config.toml
d_model = 320
d_shared_expert = 0
routed_scale = 1.0
balance_bias = false
vocab_size = 2379
norm = "rmsnorm"
norm_eps = 1e-06
lr = 0.00943
beta1 = 0.95
batch_tokens = 32768
seq_len = 1024
steps = 7486
dataset = "wikipedia_en"
Below are experts of layer 13 (counted from 0) of a mixture-of-experts language model. Rows are named router (the router's row for the expert), gate (a neuron's input weights, with its number), up (a neuron's input weights, with its number) and show model dimensions 128-191. Each number is 128 + 32 x the weight over its row's rms, rounded and kept within 0 to 255.
Before each expert's rows: a language model's description of what the expert responds to. This comes from a sample of Wikipedia text that the model never trained on.

# expert 19
Description: R letter and digits. The capital or lowercase R starting words like Riverside, Roskilde, plus year prefixes 197, 195 and digits inside tables and dates.
router [ 68 150 138 131  91  91 110  93 133 147 164 112  95 181  87 178 138 119 138 141 148 118 130 140 175 119 195  84 173 109  80 113 171 136  91 156 166 141 162 169 145  78 116 177 145 119 122 126 122 136  65  99 100 138  52 114 135 139 140 177  93 113  90  89]
gate0 [148 125  96 124 119  78  85 163 117 111 142 120  63  96 130 129  78 101 131 191  96 122 127 117 163 139 160 105 100 103 109 101 117 127 133  99 162 166 123 124 157 184 128  84 109 127  92 158 188  90 179 112  97 153 101 142 108  89 168 107 150 126  67 133]
up0 [137 163 187 185 154 155 192 147 113  87 101 113 129 215 115  88 112 145 121 102 123 148 173 123 158 117  95 201 108 131 165 123 102 130 139 137 103  77  92 107  88  80 186 125 191 131 140 134 153 130 127 114 123 141 179 139 112 161 103  84 123 131 159  80]
gate1 [112 167 117  89 114  64  85 179 153 168 162 191 121 176  92 153 135 163 126  81  72  65  51 103 107 174 144 136 115 109 105 177  91 144 112 120 113 119 180 169 171  73  50 190 120  97  86 159 105 164  84 110 113 123 137 159 146 133 100 142 132 127 186 145]
up1 [142 114 166 184 136 102 170 178 185 164 148 141 119 160 180 110 146 123 138 117  89 136 152  72 181 134 136 117 113 164 153 113 142 130 149 104 184 120  97 111 124  93 113 144 149 107 130 116 121  60 164 112 162 142  42 139 123 170 147  93 188 129 119 122]
gate2 [159 132 154 114 100 101  53 149 120 185 202  77 143 100  86 118  72 128 138 183 160 119 132 102 113 149 110 133 138 125 146 164 131 184  75 137 132 131 154  94 137 141  66 118 103 109 146 144 134  79 142 180  74 120 108  99 111 141  93 118 162 153 121 161]
up2 [114 115  68 119 139 139 170 116 141 117  94 168 126 160 149  98 164 117 114 103 117 158 118 142 160 121 155 131  67 149 120  77 136 106 154 144 105 162  92 164 132 122 183  99 157 136  81  89 142 175 153 103 173 122 118 159 104 154 158  80 129  95 115 133]

# expert 17
Description: Verb endings, participles. Verb suffixes and participles like -ing, -ed, went, used, made, based, located, typically before to, in, by.
router [116  92 126 146 154 161 113 143 128 165 151 122 160  68 129 139  98  92 159 108  86 151  94 103 106 147 142 135  97  97  92 204 213  65 104 130  80 133 130 139 125 120 169  84 133 134 118 164 145  89  96 117 128 108 138 119 155 146 137 180 158 177  86  90]
gate0 [155 172 111 148 161 110 183 130 100 115 174 122 178 151 144  79 127  89  86  86 209 111 117 127 177 144 158  87 193 124  96 168 153 120  85 163 128 151 108 122 112  91 140 189 128 137 172  85 130  98 132 153 204 169 156 117 129 155 148  95 138 107  96 140]
up0 [115  98 201 119 146 115 110 154 102 162 168 135 128 138  84 137 108 161 182 168 185 150 123  77  51 123  57 133 134 109 111 109 130 134 174 140 156 161 144 110 177  98  81  96 137 111 111 143  94 107 101 156 104  82 124  87 134 142  78 198 123 215 111 117]
gate1 [106 127 167  95 112 111 123 151 155 106 161 130 130 115 145 201 146 105 186  96 116 167 144 120 170 141  69 133 160 175 126 111  68 120 177 146 203  79 109 134 113 168  97 100  77 131  99 139 138  83 107 124  63 117 120 137  74 115  93 151 104 154  93  92]
up1 [100 104 183 101 117 125  91 133 150 129 103 118 157 142 182 109 113  79 195  89 105 122  99 172 146 163 196 196 149 152  83 144  70 146 188 116 155 130  69 144 115 149 106 196 100 150 125 125 133 115 101 165 143 180 130 141  57  83 150  50 120  69  88  85]
gate2 [106 166 183 121 106 127 125  90 159 114 131  71 143  91 129 167 103 102 136 158 133  81 100 155 145 103 145 113  93  98 167 120 131  86 109 154 190  95 149 102 110 172 110 151 132 129  91 130 148 110  99 136  92 126 135  81  99 146 124  87 128 152 112 120]
up2 [ 97 148 143 161 147 119  90 104 127  93 156 115 134  85 114 175 120 119 153 138 161  93 108 164 114  92 145 129  95  80 140 112 169  75  96 148 143  91 198  69 122 230  59 146 144 108  75 146 136 149 110 133 126 123  83  92 118  99  99 128 144 107 107 121]

# expert 14
Description: Article "an" and nouns. The article "an" and first pieces of government or military nouns, such as an elder, represent(ative), South, M(ilitary), Liber.
router [100  93  83 153 163 128 135 107 125 111 158 178 157 171 205 179 122 177 135 113 174 155 155 135 149  58 125 135 123 169 171  51 189 108 179  78 166 140 161 180 110 171 134 126 101 134 193 127 185  74 108 103 112 102 110 120 115 144 132 124  95 181 102 138]
gate0 [105 122 169 124 112 111 135 155 110 109  68 103  36 127 131 105 100 159 134  78 108 123 130 107 116 109 145 124 108 118 115 132  83 177 101 165 171 107 103 100 115 109 127 106  97 124 130 112 152 122 141 126 139 158 162 107 159 136 144 109  95 225 156  97]
up0 [162 110 199 170 143 192 131 119 184 118  63 169  90 102 154 103 164 155  95 111  87 119 140 127 137 133 128 173  81  91 113 115 137  79 123 119 190 114 121 113 134 157 143 125  78 144 176 153 117 145 141 159 145 119 116  73 152 107  75 129  94 143 107 141]
gate1 [171  75 104  96 122 106 100 108 131  80 141 148 138  65 119 115 139 141 152 185 118 100  75 208  80 128 189 104 121 130 152 137 165 160 139 126 121 195 158 157 100 133 145 140 138  71  98  71 146 183 118  93  98 186  72 139 118  63 115 153  93 119 122 129]
up1 [106  95 127 153 106  50 117  69 128 136  97 180  69 164 111 108 194  88 145 141 124 129 109 117 143  81 125  92  83 112 133 180 106 120 135 159 105 113 173  90 122 162  85 117 145 100  93  90 208 162 106 183 146 115 137 114  96 142 156 161 110 135 137 157]
gate2 [157  94 128 135 127 108 116  67 125 183 126  89  84  84  85 161 155 126 101 156 145  63 142 132 138 112 148 191 119 129 136 135 149 153  89 150 138  65 165 114 109  86 138 122 170  51  79 132 126 164  86 190  78 110  49 168 151 169 128 201 163 160 156 123]
up2 [138 143 121 170 122 183  99 130 151 172 149 113 143  87 101 181 132 124  79 159 135 106 122 167 190 102  96  99  78 156 144 157 135 142 149 138 118  98 140  72 158 137 192 149 131 112  69 163 123 117 140 153  92  96 137 149 126 103 101 134 165 148  98 157]

# expert 11
Description: Years and table numbers. Year prefixes like 199, 198, digits, ranges and table pipes in statistical text, plus "from" and "to" in numeric ranges.
router [115 173 132 163  75 141 156  66 132 132 151 127 143 131 100 189 101 206 142 122 101 144 163  98 176 152 128 110 129 127 138 104 160 120 103 143 169 133 129 190 126 143 174 147 174 105 112 132  65  83  97 119 112 172 150 152  90 122  97 169  91 116 115  54]
gate0 [173 181 128  84 158 124 191 142  53 130  89  67 123  95  99 114 125 142 137 102 101 122  77 153 126 126  72 185 134  71 141 139 112 141 145 148  94  95  80 129 178  83 161 103  68 132 101  86 132 174 121 120 107 133  99  72  93  82 152 121  88 135 119 146]
up0 [140 129 160 129 108 105  53 146  96 127 162 136  95 186 127 126 100 100 114 159 191 118  89 102 130 123 146 107 136 143 146 137 109 173  76  80 109 148 107 121 124 185 135  94 104 139 142  91 143 132 162 117 165 159  87 146 120 206  80  70 139  80 101 196]
gate1 [160 165 136 106 106 117 122  93 149 166 160 144 100 113 175 126 120  84  91  58 135 121 143 175 189 107  90 147 105 141  88  85 138 109 144 118 160  96 106 154 132 106 132 147  99 135 148 118 121 139 109 137  82 147 185 125 123 148 227 139 131 146  68 102]
up1 [138  77 122 135 169 139 175 125 138 129 120 116  98  91  46 114 129 158 152 140 104 157 105 137  95 159 101 135 123 112 162 127 131 136 101 160 123 149 105 141 117 145 135  89 112 165  91 122 148  89  76 126 162 129 121 103 144  97  46 170 144 121 126 130]
gate2 [ 96 111  90 200 150  87 105 171 108 147  73 134  97 133 138  88 126 154 147 197  53 122 117 115 115  67 190 140 169 106 114 168 107 104  97 138 141 144 143 103 142  81 116 117 135 111 153 117  87 114 147 141 125 148 112 191 124 119 173 118 121  79 124  89]
up2 [ 99 133 123  79 130 106 152 115 123 141  56 135 178 179 142 179 103  96 147 107 154 195 139  86 144 125  60 103 145 124 123 111 152 134 154  97 128 202 133 118 162 153 164 158 141 162 128 150 169 116  99  92 152 124 112  78  79 123 161 166 126 115  47 121]

# expert 6
Description: Inner Latinate stems. Middle stem pieces of long Latinate words before suffixes like -ion, -ic, -ment, such as ins-om-nia, osc-ill-ations, incomp-at-ibilities.
router [159 130 108 125 145 143 136 119  81 119  96 195 170  77 123 140 159 169 156 127 118 135 114 111 146 157 149 145 106  82 176 158 121 166 192 157 129 144  18 115 128 143 109 119 147 184 146 169 158 133 113 110 133  93 143 168 131 109  93  73 114 156 153 172]
gate0 [ 91 158 151 142  89  65 151 154 110 104  72 143 187 113 130  75 144 161 138 113 204 151 189  97  86 129 159  96 107 122 120 141  85  42 123 117 135 116 123 178 174 177 117  89 121  94 130 109 193  48 119 142 147 161 178 105 130 171 150 126 144 113 144 138]
up0 [104 105  99 117  84  57 138 153  66 114  83 118 157 134  93 108  87 116 118 165 153 178  90 168  64 115 142  87 145 215  88 103 117 127 128 146 102 173  84 129  70 139 139 146 123  56  75  39 214 140 127 134 144 168 129 108 112 147 162 141  71 123 152 118]
gate1 [111  52 154 116 121 145 148  61  92 180 109 114 100 129 121 131 104  87  66 118 120 125 120 140 175 150 135 131 113 112 151  81  94 114 162 128 121 139 119  85 130 104 121 134 108  54 167 171 138 139 103 110 124 194 116 116 215 116 153 176 144 165 144 118]
up1 [101 138 174 133 107 103  69 133 111 170 107 158  97  97 141 133 125  65 156 127 111 155 111 114 197 161  81 103 143 115 111 137 103 156 115 108 157  72 160 168 114  68 146 122  98  94 104 103 118 204 167 118 133 122 156 133 137 105  80  87 123 161 135 139]
gate2 [126 140 124 153 120 112 113 129 146  63 127 134 108 124 130 119 175 102  84 124 155 166 134 116  85 137 132 160 101  89 146 114 173 151 120 109  96 104 147 120 132 118 101 121  68 126 110 171  82 187 141 134  83 108 168 164  85  96 117  92 136 165 115  61]
up2 [140 148 110 152 105 100 102  89 111 197 109 194 144 124 166 119 147 122 139 116 102 120 161  98 109 152 122  88 129  85 144  86 137  71 155 176 130 159 152 159 109  92 125 118 129 117 119 154  98 121 157  80  86 104 144  95 170 162 119 132 131 166 137 123]

# expert 1
Description: Word-initial consonant pieces. First piece of a word split into fragments, often a capital or lowercase consonant like L, S, c, pl, as in Ltd, Lord, excavated.
router [137  88 165 101 139 114  82  66 119  72 156  83 112 111 103 175 127 105  81 120 183  29 165 115  98 125 145 136 120 109 129 179 104 102 174  97 126 123 141 109 137 151 118 141 158  44 124 153 109 123  96  92 148  87 178 132 134 151 121  89 152 112  96 162]
gate0 [112 141 165 125 126 142 147 119 104 153  64 117 108 151 125 175 119 157 110 110 150 155 137 178  86 123 138 159  97 127 107  67 141 108 138 155 167 132  91 118 139 156 185  99 153 140 124 158 131 135 153 105 130 121 167 176 118 116 119 131 166 153  95 100]
up0 [160 152  91  93 140  87 147 149 114 147  93 129 177 165  97 127 141 120  88  52 179 105 156  74 148 166 141 128  81  94  99 112 149 176 125  84  90 162 184 192 114 155  68 118  95 142 100 109 184 156 153 132 172 106 157 168 181 131 171 147  97 172 104 177]
gate1 [157  85 137 123 121 103  83 112 166 160 103 136  92 164 120 140  96 128 112 133 141 105 162 177  90 103 135 134 106 179  87 143 145 136 117 142 108 113  90  91 150 103  96  73 142  82  76 132 140 137  82 111 118 106 104 104 177 113 124 207  94  96 194 109]
up1 [129 114  94  62  79 110 118 112 112 183 128 158 152  97 135 129 105  38 108 150 125  87 126 162 135  84 144 147 145 158  97 122  56 130 146 171 128  93  71  96  65 131 129 147 160  60 118 107 161 109 103 112 103 137 120 119 100 180 188 182 169  45  75 145]
gate2 [133 171  80 165 164  90 180  46 123 131 165 139 100  99 165 162 120 147 131 162 143 147 134  99 158 132 137  76  30 163 164 190 187  60  98  99 121  66 200 135 205 126  84 153 114  98 161 167 126  96 169 121  81 141  99 174 132 150 148 133 118 129 175 155]
up2 [108  95 155  99 126 142 171  94 194 139 112 124 147 114 128 100 161 137  79 121 124 207  88 144 159 108 106  94  89 109 120  93 145  37 118  74 106 117 164 117 111  90 128 134 157  94 108 135 121 107 159 154 151 137  75 206 124 135  83 131  38 116 135  89]

# expert 2
Description: Table and heading markup. Line breaks, spaces, digits, pipes and == heading markers in wiki tables and section titles, such as "| 0 | 1 |", "==", "|---|".
router [ 97 154 147 162  63 121 149 112 183 142 144 135  59 118 145 114 118 126 117 107 121  37 143 151 162 114 126 148 103 174  96 103 175 173  85 197 105 135  92 127 179 146 136 157 105 108 201 129 131  97  86 141 128 144 138 138 133 154 132 144 105  93  99 121]
gate0 [162 137 120 120 145 119 157 133 188 177 173 162 161  82 203  89 134 150 162 135 114 150 139 142 203 139 112  88 188 111 160 138  67  65 112 158 126 183  92 136 130 151 156 127 167 147 179 159  88 166 175 189 129 140 122 124 176 133 121 147 158  82 129  95]
up0 [223 184 108  96 168 132  92 156 143 204 131  22 111 111 153 143 141 174 144 139 118 124 111 113 136 125  65 158 128 152 130 167 129  87 121 152 149 155 109 135 127 137 100 135 162 135 133  69 115 157 131 139  95  92 124 162 139  98 109 188 148  43 148  88]
gate1 [112 102  80 103 131 122 148 101 100  90 146 149 134 153  77 101  79 122 161 102 134 114 109 182 136 106  99 122  84 171 104 114 109  91 176 128 165 150  83 162 205  91 113  82 106 161  56 148 120 138 141 140  77 105  71 108 174 109 131 124 121  93 109  43]
up1 [156 165  52 146  83 129 103 107 138 192 140 101 104 125 116 128 200 162 132 130 111 175 108 154 148 148 199 145 157 152  95 115 128 129 111 164 147 108 173 143  98 193 136 171 127 114 135 132 148 161 153 185 151 150 155 118  83 147 120  81 174 127 174 196]
gate2 [104 140 155 137  96 143 180 148 118  90 159  99 123  87 172 147 133 100 143 188  77 167 168  76 188 123 161  97  68 155 101 181 175  95 131 101 114 137 124 148 150 149 156 101 125 126 168 127 139 178  98  72  39 143 119 185 161 112 192 153 144 161 136 133]
up2 [ 84 141 171 141 138 132 188 149 111  62 138  97 148  69 184 157  89 136 152 164 100 167 181  79 198  85 184 144  56 149 138 150 174  71 142 109 122 128 134 138 132 132 169 108 152 118 183 119 142 136  96  79  65 151 128 192 138 135 176 157 167 156 150 108]

# expert 0
Description: Mid-word vowel pieces. Short vowel-led pieces inside ordinary English words, often verbs before -ed/-ing, such as sl-ow-ed, bri-e-fly, a-ver-aged, plus "a", "known".
router [ 98  78 121  85 117 134 155 136  96 117  74 187 185 169 174 141 144 156  96 111 129 119 110  90  97  89 113 130 107 156  43 119 165 144  70 161 144 141  82 149 170  94  90 154 148 187 126 105 149 120 100 119 118 132 109 108 173 186 128 152 121 137 106 151]
gate0 [165 169 114 131 131 115 108 131  89 120 125  86 197 146 148 102  99  89 116 150 101 124 131 152 154 124 128  63 146 140  67 179 142  64 134 134 132 170 101 187 146 168  79 105 156  71 105 195 111 130 122 119 151 103 197 102  75 175 167 104 162  79 119 157]
up0 [ 94 166 136 118 173 142 207 106 168  98  90 125 131 128 129 145  93 126 108 139 102 122 134 152  95 114 130 152  97 141  61 128 113 182 118 144 132 120 107 188 147 126 134 163 141 103 158 149 169 150 165 114 144 150 180 136 141 137 143 131  87 144 131  96]
gate1 [119 133 101 130 116  64  98 208 131 110 104 129 187  85 152  99 137 144 119 118 132 103 144 135 152 118 112 162 121 154 111 161 137 127 126 110  77 153 101 109 120 125 164 119 115 102 144 155  49  89  78 104 156 114 132 109 178 127 129 114  87 171 157 141]
up1 [181 115  91 123 129 118  92 198 130 143 110 152 153  66 154 143 144 162 134 119 162 136 178 142 129 113 123 132 138  92 138 105 140 142 140 131 114 124 137 108 110 174 107 141 180 131  91 184 100 161  94 118 120 115 166 134 157  69 115 137  50 135  93 157]
gate2 [125 191 156 138 125 107 100 116 128 177  92 143  86 190 128 128 135 192 150  94 148 131 132 139 184 182 125 131 117 171 113 114  92 115 163 142 111 103 141 121  89 162 144 113 215 115 185 117  96 101 136 163 173 118 204 114 168 166  97 130 177 173 121 123]
up2 [122 201 100 209 197 160 100 148 129 130 156 132 145  84 146 162  91 161 156 154 128 115 117 149 142 133 111 134 129 109  62  87  76 125 127 138 175 107 113  97  96 141 139 133  97 170 184  87 128 129 192  95 129 173  70 109 171 129  84 135 136 102 128 144]

# expert 4
Description: Word-initial consonant pieces. Opening consonant pieces of content words after "the" or "a", such as cl, rem, b(ombardment), M(ammalia), n(ud)ibranch.
router [113 152 121 143 171 135 108 134 136 152  77  79 115 109 137  83 100 130 206 162 140  35 112 138 102  91  97 125  83 128 143 113 111 149 121  80 108 167 168 112 130 141 119  87 147 140 188  71 200 113 119 138 159  82 168  91 158 112 134 102 156 138 153 103]
gate0 [110 182 160 137 155 125 142 152 113 131 135 125  89 117 110 159  78 102 138 139 107 160 131 130 156 154 174 114 102 113 135 143  92 164 138 117  83 179 135 154 133 121  98 147 112 109  98 175  85 102 157  76 133  86  96  97 145 121 182 116 125  87 144 103]
up0 [146 107 104 122 101 119 118  56 147 164 141 136 125  94 122 158 143  56 127 120 130  71 143 145  78  83 124 190 183 148 140 139 181  39 119 166 111  86 116  60 137 148 150 103 177 147 108  90  91 110 158 150  81 155  96  86 127 119  95 160 174 171 165 113]
gate1 [191 123 117 158 119 144 142 146 153 104  99 125 166 105 141 181  62 112 153 105 132 102 117  79 117 163 156  89 109 152 107 101 143 108 132 112 178 136  77  92 117 128 127 133 156  92 116  80 156  93 101 128 114 157 140 153 111  81  90  61 125 132 135 184]
up1 [104 149 133 177 129 129 203 128 155 103  77 149 188 140 139 165  91 149 161  64 121 129 154 123 188 148 117  93 155 127 165 175 169 120 183 148 141 143 163  79 139  83  94 131 132 134 127  40  96 101 107 128 129 167 157 143 113  74 107 109 176 139 119 103]
gate2 [111 155 143 182 136 135 118 110 160 146  82 156  53  77 116 149  68 107 136 121 197 164 149 152 211 111  73  66  61 137 143  75 172 152 113  74 133 133 159 142 105 104 135 112 143 148 110 161 113 115  92  67 114 144  92 156  94  48 162 176 115 138 120 110]
up2 [105  94  45 202 108 119 147 156  88 124 152 117 147 113 112 122  78  87 121 113  93 129  77  72 103 113 119 186 103 148 101 187  83 109 132 101  84 134 186 172 115 111 112 103 120 103 156 102 121  90 177 161 116 153 138 140 134  86 124 133 160 151 145 110]

# expert 3
Description: Hyphens, quotes, capitals. Hyphens inside compound names and opening quotation marks, plus initial capitals after line starts or colons, e.g. Marcelino-led, "took, McCullough.
router [100 136  83 107  78  97 114 116 157 171 137 126 127 102 131 130  94 134 148 176 156  95 113 128 136 101 163 165 130 202 163  94  95  84 123 158 114 144 131  75 140 150 134 127 102  91 165 143 140 124 126 129  74 152 138 103 120 166 122 186 147 147 183 106]
gate0 [136 161 198 147 154 206 106 141 162 110 137 115 162 105 150 156 125 142 104  88  93 149  76  47 173 175 132  72 113 160 147 129  87 132 141 147 179 183 110 141 116  81 168 196 128  82  64 145  81 158 113 111 100 129 142  98 133 160  96 121 121 105 105 129]
up0 [129 156 112 119 102 148 106 135 141 125 111 132  84 121 150 118 135 138 108 111 140 145  86 148 123 178 128 124 138  95 102 102 130 111 140 149 151 155 134 135  95 147  83 121 126 158 130 117 145 166 125 200 101 134 196 140 121 157 108 121 161  96 149  72]
gate1 [116 161  94 172 172 136 165 134 147 126 182 183 124 175 176 177 189 104  98 162 108 156 176 127 140  27 108 131  71 128 155 212 103  76 103 101 132 133 195 127 150  93 138 167  79 123 131 127 177  95 112 144  79 127 116 112 148 107  68 119  93  88 173 112]
up1 [210 146 110 104  70 104 131 157  74 133 102 138 118 155 107 138  81 155 170 111 184  88 148 149 128 112  99 150 162 132 100 130 115 122 201 130 170 162 110 137 129 141 171 161 131 153 113 157 180 103  88  94 144 146 102 197  41 170 129 142  83 145 130 188]
gate2 [150 167 147 170 185 135 135 104 163 123 119 147 101 122 108 136  88 102 129  99 104 135 150 188 125 125  71 153 118 118  74 106 111 125 120 171 122 116 202 182 109 173 150 155 107  99 148  99 189  80 163 148 114 150 130 167  97 169 131  93 144 142  74  99]
up2 [ 92 107 170 132 151  92 174  62 130 103 146 192 145 109 124 126 121  83 126 134 151  96 150 128  96 127 140 135  99 107 111  78 125 105 133 142  84 126  94  64 125  77 126 162  35 125 124 125  87 109  77 170 108 128 132 121 151  94 163 106 123  63 127 136]

# expert 13
Description: Noun endings, units. Final pieces and short nouns completing a word before of or a comma, e.g. music, house, room, average, cm, km².
router [142  72 140 152 186 129 165 157 116  66 124 138 113  80 172 103 113  23  68 172 126 134 164  92  88 132 157 126 122 185 107 197 143 129 107 122 142 118 133 155 103 110 187  59 115 182  91 149  91 146 105 124 133 118 130 112 161 129 161 156 159 147  16  95]
gate0 [148 109 204 136 164 116 184 139 151 160 167 191 133 131  90  98 107  87 127 155  98  85 109 140 150 115 134  80 114 125 136 141 110 160 112 183 139 135 158 156 157 110 176 107 155  97 154 167 101  92 143 160  85 185 123 144 117 129 126 161 148  92 153  98]
up0 [189 146 121 162  80 172 118 137 137  96 105  73  57 155 146 167  87  86 116 118  88 147 145 169 122 145 104 195  98  79 147  59 139 143 141  91  94 143 105 108 131 124 184  65 106 196 152  91  99 140  95  74 150  95  92 151  52 158  97  76 137 131 143 132]
gate1 [153 107 160 137 112  70 117 144 159 114 137 140  81 131  95 103 135  63 158 107 130 104 101 134 148 120 160 115 152 194 157 165  86 130 158 147 171  60 135 119 135 145 179 140 147 183 106 154 126 121 126 101  44 189 130 153 134 139 113  97 157 161 119 132]
up1 [118  87 149  80  64 164 105 120 131 133 141 101 126 160 158 179 121 123 123 131 104 124 181 124 148 159 144 152  97 139 157 154 105 155 136 153 145  90 133 118 170 157 166 112 119 161 111 115 112 165 120 108  50 138  87 101 166 105 137  74 126 144 107  98]
gate2 [116 131 176 181  91 149 114 210 120  97 135 113  80 101 124 128 113 140 117 146 192 165 168 119 100 127  86 129 165 101 139  40 178 119 126 105 168 113 108 106 165 101 111  92  48 148 127 104 109 133 113 110 147  99 110 200 102 126  99 112 133 122 116 141]
up2 [173 113 110 130 106 131 136  94 114 126 144 156 103 120 133  81 160  56 156 126  82  96 142 172 158 127 173  88 119 166 165 171 130 187  95 154 161 131 146 208  89  59 166 154 145 108 185 134 193  93 129 125 151  88  87  68 122 188 123 113  78 165 134 161]

# expert 20
Description: Central European diacritic names. Byte pieces and syllables of names with diacritics, mostly Czech, Polish or Slavic, such as Řasnice, Tom-áš, Śl-ad-ów, Slobo-z-ia.
router [ 91 112 182 148 101 147 165 104 103 186  96 175  89 136 113 136 160 119 131 152  71  46 136 142 173 170 104 146 177 117 138 154  66  70 130 127  96  92 167 117 133 158  74 171 107 159 127 167 119 131 129 112 115 151 120 141 117 123 196 103 204  82 179 177]
gate0 [113 134 138 134 103 161  87 118 122 119 136  65  87 150  75 199  89 122 128  88 153 105  97  98 111  99 152 131 202 109 195 147 126 155 111 113 105 151 182 136 136  68 144 103 199 151 141 155 117 110 121 152 158  95 132 158 185  74 134 164 159 122 137 123]
up0 [129 132 139 129 141 115 119 163 127  93 148 153 152 101 141 101 145 156  94 204 149 125 195 109 188 130 187 130 114  96  98  33 128 143 150 108  77  83 154  93 134 155 109 183 132  57 130 109 132 166 181 144 137 111 133 111 112 127 130 133 128 150  74 178]
gate1 [133 104  63 143 130 126 126  89 111 153 130 143 169  80 137 133 170 139  34 126 109 134  97 172  79 150 176 123 148  71 159  92 105  77 160 129 125 142  84 113  65  90  89 115 127 148 144 104  99 193 110 113 159  84 191 159 134 102 107 120  96 177  66 150]
up1 [164 151 173 106 168 114 155  85 116 115 168 162 185 105  86 141 145 111 160 155 101 170 116 205  97 126 146 116 157 165 117  98 149 107 146 149 187 147 113 120 149  45 128  89 125 153  67 123  94 112 115 133 174 163 122 109 157 166 135 145 115 166 130 121]
gate2 [111  95 139 131  78 121 189 148  91  85 102 149 138 149 180 156 139 151 216 120 112 151 126  84 130  68 117 110 130 135 114 131 142  96 189  98 173 138  98  94  95 145 118  99 159  96  76 162 120 143 131 116 155 190 125 111 200 118 163 128 141  83 183 134]
up2 [124 105  79 115 146 158 201 126  66 145 186 109 103 120 125 128  68  78 163  93  99 124 128 132 146 145 147 122  96 147 203 120 114 149 117 131 145 150  97 182 109 124  99 139 122 105 113 157 133 108 174 171 188 130  86 126 127 101  56 156 114 149 151 140]

# expert 18
Description: Award categories and lists. Words in award category names and indented list lines, such as "or" in "Best Actor... or TV Movie", Best, For, "!".
router [139 130  79  81 162 199 104 181 127 145 136 117 170 136 164 118 178 108  44 138 107 168 141 101 108 137 155 162 135 169 157 133 106 136  90  47 139  59 138 102 100 106 138 101  97 203  58 140 111 109 151 137 174 189 106 155 172 137 108 176 191 129 105 162]
gate0 [127 133 146 103 129 161 142 102 103 159  78 144  79 151 112  77 148 121 109 136 111 120  77  73 148 151 104  57  95 170 135 118 105 127 160 153 128 197 172 178 145  52 174 105 114 185 118 181 120 117 109 149 137 150 153 121 134 120 147 113 168 103 144 179]
up0 [105  99  91 134 125  60 127 102 130 127 166 168 154 110 152 146 155 114 177 178 139 116 160 203 130 133 171 181 152 124  69 109 136 170 106  40 111  82 115 123  91 181  96 120 130  96 115 108 156 163 134 137 169 120  75 162 103 144 126  92 124 115 135 101]
gate1 [139 185  95  97 124 130 167 174 122 153 114 105 139  98 178  93 140  88 156 149 182  84 110 100 197 103 119 152  89  89 115 131  83 129  82 141 158 148 140 164 120 102 172 119 130 110 178 150 196 162 141 124 117  67  74  90 123 104 155 117 152 111 135 119]
up1 [ 83 130 128 187 107 130 142 118 116 143 135 158 118 173 147 115  98 132 105 137  90 101 107 140  78  98 110 111 152 161  99 139 136 124 151 102 142 119  86 203 113 137  85 137 147 160  72  83 154 214 133  74 135 164  88 133 134 148 186 112 130 134 155 155]
gate2 [149 145  95 145 111 127 196 150  89 126  97 156 149 161  85  44  74 101 118 104  53 105 150 146 149 167  70 153 153 175 148 136 158 158 121 147 140 105 151 106 126 129 143 145 136 163 147 142  83  80 146 154 163 115 175 166 145 122 126 140 166 126 140 150]
up2 [148  74  86 183 141 148 156 143 144 138 147 167 154 127 185 233 128  74 147 152 102  73 104 143 127 159 113  92 126 106 180  72 208 154  82 136 121 134 102 120 113 131  99  71 127 118 123 117 110  85  24 119 176 155 157 192 157 117 139 125 101 121 174 143]

# expert 10
Description: South Asian and foreign names. Pieces of South Asian, Arabic and Spanish names and places, such as Vra-j-esh, B-ang-ladesh, Bharati-ya, plus prefixes re, con, de.
router [180 117 103 127 156  95 149 110  87 178 157 146 155 136 145 112  96  95 117 143 147 133 165 204 147  96 123 134 135 156 142 152  62 159  80 187  93 151 116 123  83 138 103 186 114 136 120  72 194 148 123 122 115  81  91 159 144 174 176  88 192 143 151 115]
gate0 [ 87 111  52  67 164 123 118 161 156 141 104  92 149 179 135 102  87 170 135 108  74 125 170 170 135  58 129 136 138 146 116 142 108 133 141 100 179 131 116 132  82 109 135  95 137 134 118  91 137 143 137  82 151 124 141 178  84  97  96 159 138 156 162  75]
up0 [ 95  63 143  97 165 131 148 150 157 143 120 135 208  44 139 133 118  96 206  83 109 139 149 163 132 212  82 136 132 167 101 116  98 144 147  88 166 126  93 160 127  83 128 124 168 143 117 138 183 112 124 176 127 117 155  89 136 159 152 122 109 144 110 105]
gate1 [153 156 166 131 148 132 102 147 141  98  81 172 155 115 149 142  64  82 186 150 168 105 143 102 120 172 121 114 118 132 145  94  86 155  64 166 118 126 121 156  70 134 146 101 137 104 125  99 121 119 108 157 102 124 157 107 120 114 128  53 159 161 136 126]
up1 [187 163 104 111 118  74 140  83 140 125 158 154 167 172 120  77 145 136 125 140 144 139 140 132 123 132 121 157 113  32 119 128 130 151 109 111 137 134 145 103 155 117 131  90 111 126  70 107 133  82 169  99  98  99 137 116 192  78  73  66 155 198 148  52]
gate2 [169 165 147 139 135  83 113  97 143 108 100 119 140 238 177 131 142  75  95 148  72  64 128 172 145 144 155 170 157 130  97 114  81 103 111 184 101 155 185 141 174 142 148 116 158  88 110 105 103 150 187 151 108 142 114 164 119 167  74 123  86  90  72 152]
up2 [ 52  64 170 209 140  86 133 123 139 179 170 118  88  97 149 130 107 194 179 167 118 113 115 132 125  90  57 134 111  96 137 111 137 121 134 127 170 113 133 111 164 105 141 110 180 147 176 142 154 115 115 116 124 101 147  83 120 108 162 138 187 113 161 166]